config.yaml
batch_tokens: [32768, 65536, 98304]
train_tokens: 294600000
dataset: "wikipedia_en"
Below are experts of layer 5 (counted from 0) of a mixture-of-experts language model. Rows are named router (the router's row for the expert), up (a neuron's input weights, with its number), down (a neuron's output weights, with its number) and show model dimensions 0-127. Each number is 500 + 40 x the weight over its row's rms, rounded and kept within 0 to 999. Numbers have three digits each.
Before each expert's rows: "mostly gets" lists some tokens that are sent to it at least half of the time; "comes after" lists some tokens at least twice as common just before its tokens as in all text. This comes from a sample of Wikipedia text that the model never trained on. Tokens count by the router's weight.

# expert 60
mostly gets: "n", " kn", " On", " on", "ann", " Feb"
comes after: "n", " on", " an", " An", "our", "O"
router:489519528515533516539557469504488500482462453519483488473490508450525473545482504484507524468478502478442380530436524456487474437578509494492505524463484448451501469477502546462601545427481440519560597539459473478502522452550533436508499505499611506574509496479521518504474547543542481534443508521503524471437484507576484492490520519547546520443436524560559421524535453472498501431562
up2:502491447490502492420487488476418476480543493545486527488578468427405478558500489558495524490467522524434541554477488495567507510525542525458443625469478485454490448497495502508517481445455549502548473501487513565559579558572461506459541434435484491531496516424491550514542475506503486504497467486495521498516518435555528490463493520589481514494454512607514529498447528525438504461486
down2:508553569512481521523553478507509477563503507542494502475487463511491537483436513426577460538494515514497436508500523510545544505542477593515535519533465479449539482565472448545518476552521581511540565469463476476496488567405490516499451519506442467493553533553480489428517492499468498493478489514540497509520479529490496486553575560500445571497532550469438581358499505526583523478522

# expert 44
mostly gets: "ri", " ", "ep", " att", "pp"
comes after: " |", "|", ";", ",", ":", "ep"
router:549535511417543500553500440561509471529511498523504520518490549433464563564488541483501500473497487503453481516547458546578470454562542497518568516485483578434454503504551435556584523441545517467512530404516513528586485521496542488541457538416535504491478455500515525528469533474471467492518422541504499506462462507526488512521531563569540541471516538490513411486470433463511452461549
up2:476515472512519480507484517430530549450498549495494486510472600432469492574497529528482568537514542624497492577515539569510474493535501507475468535524567563505506492433519472501508534478513521417484518519449510552509504495466446545492442514505579544476525417548498487526642517497475454487502491506542465587501512426479514526581507474458460527443525498516523468508483527527513436501490
down2:483508481522482445528429509479508494520510521563490360481482507505525466485477495476497488524516486430433481481585507455448563518562514493493411522501545546461450534473461509514534471562522527504466485462474499542517619534479496422452393563515483556500493546503467513484539580478563566491550501519456470540488572463504520469445571538543492466514531490487534506507503448493486444482521

# expert 122
mostly gets: ")", "),", ");", ",", ";", " |"
comes after: "0", ")", "1", "2", "3", "a"
router:531453540489526513474478423483463514471456392432432525471493517403550520529477488592465545474479491541472481461530524506540464467528547544484544441472535490489465482454482510511607518501551478423569557438524506522471521503471553509498443483452573430480468502457524526495525451523504482451431484504437532523517429508545476524554500466562484505532499561523487449482529504464511459477569
up3:528547518469495536473431443485512530411533446479526468503522537545507580563505564511543534550511477482460492527509425481471476572542494544498490477518499530468526508525458484573532488485541414515437487512431513553553504484480501542572516501445574528566462515439519504506486472525539490497392594468397529538505497499452440487546482522518408565504499475496503462471480489529516506452490
down3:525524470462458441515460508524471433558467532478464471488450460472497459571481494519463503516474572495523498432491491549520514549480500508484540536447538479535505493553398549462443485546498455464538501501514478494413449489543470513520467515408433486544487512566478518537449505512571507486513443530534479416527525496430531529542529434497409493456534527463548445387445492460481542492518

# expert 55
mostly gets: " p", " P", "rap", "pp", "P", "ep"
comes after: " P", " p", "p", "P", " pe", " the"
router:517591489526491481462508434548490507502508515492436527498455504498451545480423568543505484465504503500518499528484415501557482534534565534511525537494514570466473507519521450547616564536520505480452516501555490528450466504476537483514486519425566434445498457453530483493519518459544514542550512559472540481514433463468440496520556488544464486405557553466474430442556472487476551483569
up0:595481550493517562497507490520445499467535440510484525433447584507528462491520511515542507438534489484500494508498432599465541553506411447564508561513486489488455556499505478474523516519467485461511483443441472511490482485517559481530511412483529513482491473518469496441417522509505484463559548461453480581520412454476464489451494536491528452572537552486549525434431527471522426523525
down0:523514460591501549556534497463482566540524524446538466564499453473507497515474462543409502444510533463433635521496482451543457532404527451493509493466553521532500520460520479508540495541509547528492517474494489509497512488376490477490510486504443495524461498499461543575587486497441487479505453529533497517504493512570580466464566523540517513525576513453487512524473558533432534495514

# expert 120
mostly gets: " by", " after", " with", " during", " from", " under"
comes after: "ed", "s", "ing", "ated", " includ", "es"
router:522489562482490553491541473497519473516492494464515537534492471400471495498485508538572522524457520500503579518517437508499507429652534500481525482435471508455477551482522440507498520508499455469446470502432482437482580448540493530460592477440541462530444484418455463513475502443545495477563508538396527508489489483497505512560541510528510543471516533485508528467511586547550491477535
up5:546549492473595479435498501483661593514471497522524629494483551514471514501533533513509507498469551509517501500504542567488479514581528472484409487469542576456456467417528472482468541437534458494550509476463485525484468498549435546509480498499511450473467470470574510517507509454504479489518529488483471530511526452519477514475506479519532476545491468530482567577555437479471543498509
down5:452526480525494548504461533498492461484471455486474562461484476457433490477429485426497461507544483514511503493543471532502465513524536520620574490509575469539492513516494576573523505574541565521417554552531527586511469418491518497515543609584502460551477547467464462492491449486483523474501536494495510479511508587479517483509494469529508539527503491444601509491491489468519432486468

# expert 85
mostly gets: ");", " |", ":", "|", ";", " /"
comes after: " |\n", "\n", "0", ")", "1", ")\n"
router:513488547464537449485461458495490476472561466480423506512490515430590564448525520564477538535501491498504489496511479407521535503538560468481544429477477484448477505526519518520622524541552494522497563451466552457578528486449535453470530511492583401532489460454505501574466465544474504426483494524429541500448425570516508552523522501520482471509512509510539492471471527515491510428497
up3:471526543517482495444494469503532441480469532487516554439471584504459527531497509512479519520571556462478512489583512493617508455514501533506545512473471493430553468463496486450480538563473454500450465473496504532481396496519564567450493500474519478609486539514547490524495564581489524415523481547538484487513483605454470500528553534498530539438521504474568557516478470544485461503482
down3:525520500471503531449472531415491458556467445477556484519559508512453551590543492468502460532487481519500515522550521526592475458503504439497479500550486545529507478444486567513487533446479501551465425481504549567533457428519568525536459514462454498556547506503520513547463471512530505546501465571552513492467527592494539525500574552535500556484457556546506565493500511596439447519447

# expert 78
mostly gets: "us", "ass", " ass", " des", "use", "35"
comes after: " ", "us", ".", " b", " cl", "–"
router:534485606516507523462465431545501483439453512544475546519530558499529526463551445495478551460528523498455509525509453582524460464541534494481475477453570507487508578477488553477540566579495500525477533474463550509548569517568479469499490464438475444513490525549507540511518538516498522441566491482454456465448424454538477465580542455561588522543505523454465446507472455484488485483557
up3:577454579469498513412527494426504517503512480515501489497479516422506490538482478514415564482462518537547506459527496490530523475503597468536605536532461482499454510509498510483538593530441537502517535498459533538478509536530470499473478545537505534483503597490545502427541522556485456508491521520451559509454486510540473495486480428513623490516469516404440478472465502493420501539490
down3:478443480515532460493450501550487464527441406487519551474483529444483486541451536509518454531453490503525572453497518447394495516460463489503538449540502527460519496469534430571481466524515520502436513480460563458442482522444491468521501525543450523544506517470454495576516461524524465404474506464455572447515551472473465539525614492505467472489607483451484548489525468546505518529548

# expert 108
mostly gets: " ", "20", "19", "18"
comes after: " |", " ", "|", ";", ",", ":"
router:577499560459473482522469454537549488537471487564533488485495552475518523562532481493540500487473540427470460516566468514507470435547505484558549506473569539472442524492556480538563540505518505414480518426511477508588545535446550507529527506434497463523466416519547546469487574495534495490487462546471548549477475453467406495524541529566493431499456533540524459455504463464513481481583
up4:449492553508509518434468437485454530430561510489465475470493481510513487534441554424605495452515533527514472514533464541483535512486479556502502529484437506442481524481537543527536515553547441530525473525501567508571525503521417498554525514539534512506443466533583444535481539504492532544471496494481549508459463494554422470499576509453559410457496530548515467517459484484538494533620
down4:482548558460516465481490449515469548555475505524536521522457496464453540524507486543506525487397420445479477514453549513504483489412523545444481516550474423529553473507453471492437454481463552561485463545555479563610480491431503508452525504550486494411549486495493487442511484504492510519587485478482556440525550525467497453579545487428518501468488477497489570504524511509427465509464

# expert 125
mostly gets: "ot", " it", " It", "on", "erson", "oss"
comes after: "ot", "on", " Sc", " T", " v", "i"
router:503541521427445541518501418521505544543490439532447532480576505446538542585511510518508496443494535462498442532527527470535552453473538550462506432477521501451522499517555545446534538529487488444536510485495547465568511544536521520453520451484469467508497494437545479486517626513467447548489505453531517498564437483474425472526564531531432476466476486482491540511470492577562537445555
up3:535525489446493508462432472518557576536548495528455503520567492520484527514462424497514487443467472469503549556450424510488424518525474573491558418447498561446513498464463527509493516578483434572545532564495450512553545510439548520572506472524497476483479489526514448497510544475540451506397537541511417504558433535529463460542488495457484492502500481493510540512518528519520570563528
down3:508485537476549475551512572437516554455435493523512393517514480483498449503582495532528609494533466506492535625539535439505504535458486499517508477441458541565444451554550420464502541514514579513504495535527484507440582551553463481489467520469481488480530535514471566441525514512450514544486501508517528508512524446516571514500484487451484469502433464453543512481484431490554519510481

# expert 75
mostly gets: " to", " from", " into", " at", " after", " between"
comes after: "ed", " to", "s", "ing", "ation", "es"
router:542496528473501483443512495546534484546472462508523523520532510450449575466457559484531509501479508494532555512522476525505500440617574449507518510507499499434497514525502447482555569475536490525524581498405532447507526465536486479423607498476513414546441489408532506529471515492516444510500531542377512519501482453527490510512583503520457472447498561460488520515536473544547513523508
up7:558464513492473461471451526507507500514501557472449548457464475486463567526508531489465491533510516539491485552480494512478429531546455423490442433492556464481486496451459463536493517515517452435543492432466525539517472525456519545437515449512548444536572492452457519526489523578519471496475482514608565495500470531485616569494546554502611443502547524487489570457538524508487457486538
down7:524491487502498478504462537545556477571505447506497501557502488477545463487536576518509538459492523441515530420551519354460484483554499497440527483530464446610564484446420529415418485522476496477544555449459464507515508471507500495488514477500527483497560524461516507506538470537522554515542464485528506434442539512493567508459533478457475541504560520479461480514533519484465604515545

# expert 28
mostly gets: " s", " t", " tr", " m", " S", " M"
comes after: " the", " a", "-", " and", " \"", "'s"
router:512521539518463535434538455533506527472504424476428472464514536489521531528440521487538472512531564480453483522447453452549460461518526472510464481465449486477587534497544484578485512468495498491533538458517511394488563470498463516490486514501500508545472448392530499515430595424504485439546440471493563550479411499541461536556542483551479462455460482457535490516517488513466566459538
up3:547485453418480492610482488520447571502539442567536541517533510472481441502527556518497477478570463505483484465462446489604544570513475542522514437454442460470527456506491538509491441510502543472522454515452528497540467538485537435464492474489552534506503453456464538459561545480485498490523473519482495497591476457469470475574554447493480535526551468498496507454479567452472489447399
down3:498441451454481463466510460543528447453455476415539501553535550413513480492541463507507478558498592516500491587505529498440477521462491535469517520550597512539458450510525494550478520448479465510531506530541478511464522495500524473474477520478526480461518505533498615534473453478499512522470510505507462528481534493491468562436547526507400516448508433480529562572476476529550376539537

# expert 80
mostly gets: "=", "09", "08", "06", "07", "05"
comes after: "20", "9", "19", "8", "5", "7"
router:518507541538465538522499477497418497449516419514433509501519464449521550544447539524453531509555507478475444526555501504531490477552519496416543476502495442452505524483529459513529472465498511420475608471418505446524565468417491511478516519459582434530428516495511504533502515475501461537483457480416536524494450452519448484530547471555452535497508509508489419493560469430548550552523
up3:491528536540493550485532502565493533410516415478566399570522508487433521540449480516472396474575505478464470527489519473503474469543513479458469401471501490513565475495483517503474479550497515507475569489519490439494507510484499568560528538462519488492424531454454526551507483460469495541557452516582475540539503516534481490460500491458535493424487539534428515422479425499518551467538
down3:466426511494488549503504522524548448556578485534403551454482519496495537537484545594497473562499459536498481570472501481527518486535503560473501422483486495542543482590499496534530423459497491557492470483470469431507490462529488504453573499453437436502549534538509442462517518462476466484443506457510552544555485522549525449443485483514464544459558503429552426516485554566482493539538

# expert 52
mostly gets: " for", " as", " with", "if", " when", " where"
comes after: "ed", "s", "ing", "ation", "es", "ion"
router:513505539466515456471531407542513458502516520458453510504456500434494512539495604526470548529480475497514557543495443490468541478629569555541501466439505445487426553502517548444485532544445458486484471509412527458473546509571528517458560511484531441559513493414512530514521546502531446506521520517442498541494476520468468520559480500594530471445517492482515492506488426515445532488482
up5:485535528504557508477520435521571480489466523387521546531555534473431497454456538474442488467497543500471600525528502462520526455491565549595488543599533505507454468485443528467517476457498486501513506476504576552436471542531589459503566477547481469492476464457508549534486553471556527530510483450506452482528512489478474531450549495591518462496488504509582499516484491457468537565512
down5:519415462526530467475425569454481456498490558491453426555472429527501448500477475504502454505544521561474529473417510564498443564515425509559520495553490463494517471571531527526455520531520495504534504494520544515502456498482525565417466522506531458502541502557514577533469487538467510546502574522553476425442497503526529493550455545485512529467469444496522436423527407490509557516476

# expert 36
mostly gets: "07", "40", "90", "80", "09", "70"
comes after: " ", "20", "9", "19", "8", "7"
router:595511577505518489543479467492484517459532466498446480451535480455441484527476478486520468540501527448581514569559519551561472407515508555428515479487488484528468496519530530513542576456490520531485532522532558454469504488525445546489483503485486398515439501571448480598523545490534457477457541530441556513458458504523428485538535528564474529422506515492476487448562465498515526475560
up2:437531489586515455520568444510577498498518517534486475483541465484535448492486513468460456492517462535536532502473509509519464523516464537537440512423500484512480516530508563535477487539496464546575462537548487507526466550432460575512531470472483442514489476495516551610487454414491413539520494545541475486501507477415408535463528512512444533577406470506505510490454438463522492443536
down2:511445460490490516510369509544496486539468451480486508533402446524500433500490460516542515478455473480452478530505533583514519467481525527498544455484470527454479458494486555518539492501417481436494466471502510442471549487522428516454428558511531517523450548418439502462522531429536548591537532485526542476518528478456497506552510448487516488429497506488556562471525449468565519519419

# expert 2
mostly gets: " and", " he", " &", " they", " but", " or"
comes after: ",", " L", " and", ".", " l", "s"
router:530493524514442505523522458464447515498520475495495511496489506471531573513497540534511532548533595507498580454488508474545503457495530488439561485475572500504478488465506505459544477430483410554459502456530478428558553438462537489438530495483487501514516467460542484521430617558536504496504486558528539433431477465513401558531538515537543485479557454540497499441528479538525545586511
up0:519439427467533529525530460517546582450532467464507463459478556563485529493513496468488500481481547460484544468488597539455571474439565467519524501499566506487423502485531535570584524438527507539458472464525429510570491445506419448510567519489469466434497445489515508558482538536447502472456539480422489508461491480498489519508575520496489463506470529546501510477496538503604487548540
down0:503421459585541528519434509438514469579518507514529470536571454508478465567521557466522525531449493446534537450481471461582523535545521452459525481516477564494540545467506511480491522488529484471523582497475453508549454405430534501513550551526505548471554477548504437472474521453497494482471521508457502402401530493503471486529511473526485571473496471491493497457527450506424460435542

# expert 67
mostly gets: " s", " S", " sec", "it", " j", " Is"
comes after: " S", " s", "it", "S", " the", " a"
router:571533518486476502447499498487499489528514480469476577445472515478560487480398483516421443472504531512527458490467479501510475386491457448447465467528526511500552548473538492478506511516510411521543566459514429440549487501509450523443466477491536487519503497386459521513472550527504516496546453444525497594425457502483479525532497573576494492447480550503547529473470536479470566476561
up0:538502569514525494575513494540463594489486492487427548469547512453453514521521489502499539485426469475464485536535400528452493553468450506489451464475460452507598537417403494446537477505564557499506449510517528534512497466518512520486507479460474541471492543452502456543453445509457490516575479546490552558523483514524479499499513575494558525482438544488497505502514445404500588523538
down0:510543534475471458501492440542452521602545496472529619494524480457404440553588427515488494511548521540519458508547496542548483514391463460448473492490478532486483505497519518426480483556515538532423494454484419504532538513510499500510493541449438483471495495533505483547529467577521500487509491510407496500445503506563463551591544518512530505506526456507543512507476505551441507513532

# expert 54
mostly gets: " un", " November", " July", "  ", " South", " Un"
comes after: " ", " |", " in", " a", " the", " an"
router:524561540515447487481509449510497495515482391586479506449502493493494569482470489536480542482568497454488420565511451516559425462570550597499522509448509424478498523552571504512528519477449498435492549492483486466475542494427529549498524498483523465557439493429513521518482485535510443458514509505512548572452444470501439539523536553561536515522479512495506485501494479393497516492564
up0:454505536494523510465513480521511526479484460511460478532484475506453516498548445494472528547492434403479465545499570473515452472474481508466447521509532575470420488540493484461549509509494554540527529535502501470532525455501417476497490457522568416512548478529471463463507582453474420438515450465510483536498424498546480558554497465514501578464490527603467427438582457488436513469543
down0:512484449490496514476490524560510517424523473474509488580559522533453487476483507489483518449530460476509417498529518484484524524505505490497473483450460525424511567499480500474453479427472478493595431508490610622447480445497434547536473449464548466523493442498476456451510530524463528536547484492480578508486456475424495510515469522527463514408493496450594527521550494511553454443512

# expert 9
mostly gets: " of", " the", " between", "uring"
comes after: " of", " in", " for", "ation", "ion", " from"
router:524538507552488470472512473498508512466499459534510471523478529484534526551559510564515501524522488538517507583487449490493445456531524535565514512429573438435484536547533514425496545530456522475498543467436438479527523541528570570464482503503554482541468451458495508496516574472485485551483516548352506583536452432503417550500511532576504544483537528471532518548499467525506452453494
up0:472517508468509487427506494550511552458529514541484501515494561444503478434485497519441462417539511489502556454510509572451429452545494468502508523452496459542503547433516412496445512517599528494437553508498475396498516513519443491516521478498418534534498544516549478559552514535464508478507566480481529538455506523535488510438512509500519471497466524460574585523489529638501495458505
down0:471482530459531486557543562488430516478546538497543453490505493507479520482465574426501496514508522463511524434534505490532566447494521469460460522459581548506500376529443509522449404482532496479513470507505520493523486458459552522493432483531568581505465472539530567521543615524508581534503524511509482524516463536506486500494526421589524428506496479563440539465506519464499530521488

# expert 58
mostly gets: " part", " se", "ult", " Count", " team", " United"
comes after: " |", "|", "-", " pl", " T", " /"
router:533543512507455474476525492479523513496591477466498500507532493404523523475527466523539505491540542504464523570540526474536506443506498530450494547489501494537430513508485497513554540481539534444528431395536540530521514477458458545523548492354472444524551470488485529537456543563465500491468494561505501577458415491509422554466561512542533450438449469544517502505537531483489494581514
up0:500487517502503550598566529525483495487574555562473480497510512446520554524540435511565433545451504468509480501591460448511476442480470565503529529466577528470518560546429542489602532493509528543513501517479565521513506534588508491519520487458469474487520462505536447479519505519466452488543560438572487562542493442522450531487486441515504499472478510485521577547521494516464552455420
down0:510475433507501428538437461478515563551477404501522470491552472476487472506455482501534588506462481547494579430435447534555478453491487442502554539558481580516501476490529509502472500444519430571539538519487568557497453429513535543484456451484540541469503529478463492486516511447561530508522503462467472471480573514544507496516462440499581567443457515533472474534495517453518485464572

# expert 107
mostly gets: "),", " and", " but", " &", ",", " –"
comes after: "s", ",", "a", "es", "er", "y"
router:550481520493537483481492422475504483501498448458488477451490530434558520548491509580471521523460515547478524451520513468497521470535571477466538435462543490534452464458540548478582445512552443470490517464512517483530562436476544547404474493498512428514488499416526572504521494567545503427481498559456558517474452513518459572561516465606562439488533525488490516497503480538460555511512
up4:525548495557442585464430447441566431512513513523508509514476563528463558418483471456512485536561509404521534509530450520468507484541471536523505552485540499398544519459508535494473530517481455484466499481523507482462443529533548490510468522499503504502475525449540501505495493567497554509573465450453565512488542483459472484487555496501513542463526560539541559475438352505472498494555
down4:520459518531458461460538499489525545499543544482502477538575450536464627559541509480516523515466526547504490572499537545589429443456478459539470504493410514538510485446496455417468539470470535486471447439493522482490464509518542524545485506513435475544581532487513430544513513478536436531526500565550504451505543484522499470458541499558509541479429477509541540503493530595513479559524

# expert 56
mostly gets: "av", "ober", "arl", "ob", " Jo", "ug"
comes after: " R", " S", " H", " G", " J", " D"
router:519523543445429512448583431520453523481514452564477549433466510463504487497471479510410459472473532484505534548494461454549522432568493529441480486475527546509452502475544464582543533462483424508470569486478452510553555508454553497479510541449496442515469492484556512491507474517470540500564437517483490485492457482538456503601479551554498504495503402556546520495491515458489551418500
up0:470508462465506492526528469479393479536474455502546501481484479529506489481494528555504489439486519364476509491563462491554548467546528492510504515427507514491464500500528551494479511494490442518481550461490452450474621530431566472478545468433484504452463522445541551531512585522476502438494505480364495523513509562501506494549486443553530454420511471489512490459500518471514505442450
down0:525480549527467467504551518576608556414532576453503519534434534496483510487519476494487489529538500441528558502560502530478556583486491522504494496501519552593478506563507512496481515467500486448543489515576467558428529499499506478492549494589534423485512491528589499563501463470551476517488487500465480518461469495428465536431519533512483489554581481452472522434464517527464488457428

# expert 51
mostly gets: "ap", "ar", " Car", " up", "rap", " al"
comes after: "ar", " c", "ap", " H", " C", " h"
router:550493518548471555395492469541483543476528462548492537560452539450467577549389514513486502485498499495526523539470353539515507488462561539522492483486516561525536466475506514533558498453502454505363504503469484467530502454522516515467520470440543462448528544497479491538518526488450511484461489571518593521522446567469521514468488518499524505449488492498594462528483513489504508462494
up0:550438399504534528541525484501486515490510472564543504458435501524497483444501428515487456441495582496471514491535514445543538473550458501540508494482514555504490501569481494552543574517556455462490479498495518511495515498545541507585523502514465456556434560417567523457566472500512568494555412468420439482516471511531486510562461540488534516461504457504593584496459506505504466484529
down0:514515501404433531478553498565478529475509503493499439469583441611408499506440492521439517475496561509461504490491523453520475605432550407544489501508534462529517550498532471432558498498486544506502468522528450506502443536541477483527515468429542509545510436478468515507534483557480492492501526442512529478521479511544558480447481604453490508535540518472471500535523521556557456512471

# expert 16
mostly gets: "20", "19", "#", "18", "06", "09"
comes after: " ", "20", "19", "9", " (", "–"
router:620523551524450456508492470452503480521502496505528467467505540493479552515526507577516484551455554444539453541575483522525483472511502490453531456529535549525481503537526519506553514515446500453433567429516518399484530543435498559458532477482504417509425492520513528523552512544467443473486500570421526530471443461517524468485491538542469492442497503541550432481485455484521558460591
up2:439555494497489533479555453521464492530514487515515488516587501532441595511563538519456495515459519440472523490543500548500514490597475533405551536516519488529542550567567510464527532473476488465441543490527498580505523481476478408442460519405485468530500550549508525496516537556490586495509446498462534454464510497546528525501518535524494483540460484516489423499395498508575533465482
down2:524480585519534478523552495474447457511468495533451540455537499553452475455548530523489484477501494565490526534542505514542397480440506603518468495462506517586500499528505539502459504510525566543550496521495501533512454502476418547512518472481447445466456513603467461565503436499577499454490541515535481472506506486437565530450529502481532600483524433525503482430462432442497472471486

# expert 3
mostly gets: "|", " |\n", "|---|---|---|---", "|\n", "|---|---", ")\n"
comes after: " |\n", "\n", "0", ")", "%", "1"
router:552492541430509496527516449482494460481546478475452594507521474471593524524450515568532533529462435552517457532506493388571501471473556456469527462468494469484501508501517540559578548502504525520525529451458538492498463461458543411440522466476550398504523482480502525536482538493414511531506475525452531493482457549587452518513532507570530468499481477521533487467504514468494543437569
up2:557514559536529526544444485454505491502447458510468447552496463505500526484506582434530545556518510443456458583473491511541510534563542482471444479513447385468555538481475495502512547491464485418557511507467539503495505539524546466395537509500582482555416472474471496483486501486530549489529501496430520518408460478440507492493579463500483456493576481486501448535520481448493452498485
down2:421474517560391438567471623480429500429488507555464521524552477514521508526538468490435462465477485487474487444484489515407544543511548500530503517499493473454541503486458471491470482537511527464530538543475537503498504561401463476448544530454471524477502530544498504574513540509483475465528487480515465458501498532499495450571413470435495475557548525548465466473500481477519516411447

# expert 10
mostly gets: " L", " N", " P", " J", " n", " G"
comes after: " |", " the", "-", ",", ":", "|"
router:554520531542503510449552458542452485488532461454441537456501493531535549572459544532558496500559540464443506506493518480526473464583519485496479489465483494454516530541543480472591551474523466511498565433566487426512515478501515443509513500524510466548462482403554539490470488450523496423538470544458497509472489427495436523507500521538471512476447496516566491555526461499476517547655
up3:482548465604490523501473501491487412526438369535488485496417473527571497526452468513412516463490506540529538511474467506466469483545568437546449495436543529441447493499458482459521499488504481493500520519461396589478524537546536485469478510483560501472493480484485535438479491475514457481484496482569474499436435487496456518483492517417537488523444527477511489496505478483560518479598
down3:496493610542450483515640451572496579460505558511538507515518476601525453505572540509557495402514541494509541488478495478454443539480484609478516555486552523487496462526448511485466524450543484566455504455526533486451469519487480493447498473495503554475464530504429471511548521524522429458510498552491470474501540510491480525493513501509458501540470505437505525542426516499544563522496

# expert 91
mostly gets: " g", " F", " d", " ch", " b", " Sh"
comes after: " the", "-", ",", " a", " \"", " and"
router:560503520529466533467524477542466455454527464475466531460458522486494612584455551529494558552500543468447525524545492529516439468527502517521473497503498488521553554520513575456501502504466418402524547465470413499527483478524510496448564454441538470445467470487562520487471522503498548416527463556432533517458505450568450481500501514513485470534419472468513497567482462432496484444541
up5:515520506503513446535494497515538546542518524505522539545420467495476481482526545509494497566518508497468522450496485577391494482481476475550565453514460607559507542435507480471534553508515529498507466475527557520437500542450409519483580461500564462509549569503503462451483509457477455500486575502521463513500554559500466466540522500465504541408480520550450530431601548489527461535475
down5:454519573459470421433444520492505537463527505454465498432548466483501509545525465489483472483541496498564451506477525472477499536399569421548533562499489505491533464558473478551423608474506556527459538488549490458521498513545499532495443503450520544494451508454543538527511518531587444519492482519446597452584515444494534479484493478490472429490547515476563544477469506521509521522479

# expert 59
mostly gets: " the", " his", " The", "The", " a", " their"
comes after: " of", " in", " at", " to", " with", " on"
router:490510497521442533440459495480526497474525511488486482429505502470572502554488527578481522528516548471458511540544483456534439447502525496537523445501550475545560537529491526466595542463479435506497552557404422473496491479438457469458539526470531464506442508518489538499424545442520483385473506541449527553472457515480485611520516516532436501448519497531507483464485441508481535526574
up2:464489532456530490518524485492526479472532503485477447529507436478479473540535521559485515439423494442478469474522539484486535499529422521486586530476449413498545519524519548515529516532531414478493539576458431499554509474550496522498531537516532504430540562468481510526511589464507493482520521581487432476521521502552519519563565495433515429496529448599447557540528516406536522481531
down2:451483537468530541594389536535503514524503487520518460495489460560498533496464496452444450540572470447505541480449413464500468438412501512512452514486458568513463489511476486434516540486451533569465483491491503497511491609474469476459487458547478542502481460541485514493479478528554510477498578488601557506465520546478455497400558511508432555559513500475471476484520493518483522512550

# expert 8
mostly gets: " Q", " Ch", " Aust", "Q", " A", " Ph"
comes after: " |", " (", ",", ":", "-", ";"
router:539557490493470526430486431469495450524457445532495521565440537521538577488492540551541504461550549428495524563531472537560483448558551556515479489492506554542528500441513532462490512488512486439460547468500478491524470458444520503459502500483547464511460462539560610498497503496538539396468473474477588530435450525506486555512539528543497500429493484470528535539532489516451515529601
up3:487530481477514514545496511501516505579398538534474483483484470505511521515419513495459567411485515505488561516544553467532477509490525585425487528468535491406521492439548472481591488534579497506493547508513504483538490491515457465464528450504498559463481549451547447495491436546596482467500478488511538478450439574476604540517497454466538520504445549469480527467456504556518494487562
down3:511432469508546390475539483495513556532531500521537419460462535499498498421540476529534513525467513517498532528548544549463455462458472514491392507471461504467522550474544482506550488466472502578524525509486568540473439485497521382519504506476455516543474516529541530443553491491551479473500550443535530512499522425534422471508450492460518519464552540468439480431520484589507515483423

# expert 89
mostly gets: " P", " p", " res", " sp", " Sp", " Com"
comes after: "-", " the", "==", " |", " P", "==="
router:527553508542454528405546428546514534508477483458519511449499496513484528534420527466514532508526507464537488512517418492523459488531552495508483549483509485471516562511526456553557593489459456502518551461539513512496520496496523497551533495461618422442509498459566559507508539509515523487567435521464524479523369446514466538464522480577546438459496460460527512514500523522480557528569
up0:536481525434499525484546498451535534511503431609510569457422514531505481492468519462515489570497473498545503479479485514464499532538474502523574488486539499512522519516471456574566529553506465517485561494487515523524514403487460529531530491565543497513492413559519443471519510536561517519485580445423479562498443521500503463518509482495497533434584470450507540493503511593498551579587
down0:568446490562412415523490514491551511529479496441494493442548458441525503456488418499502525483553506499517483489509504542478525433485599493455500537508481534517477516533540468476448458548494543475492499526523511537528453434579499552462506455521482412419498513521458470562582497519467490471459509561479500524578552457592534481548500505485465466522456540488463513471526571501597507482499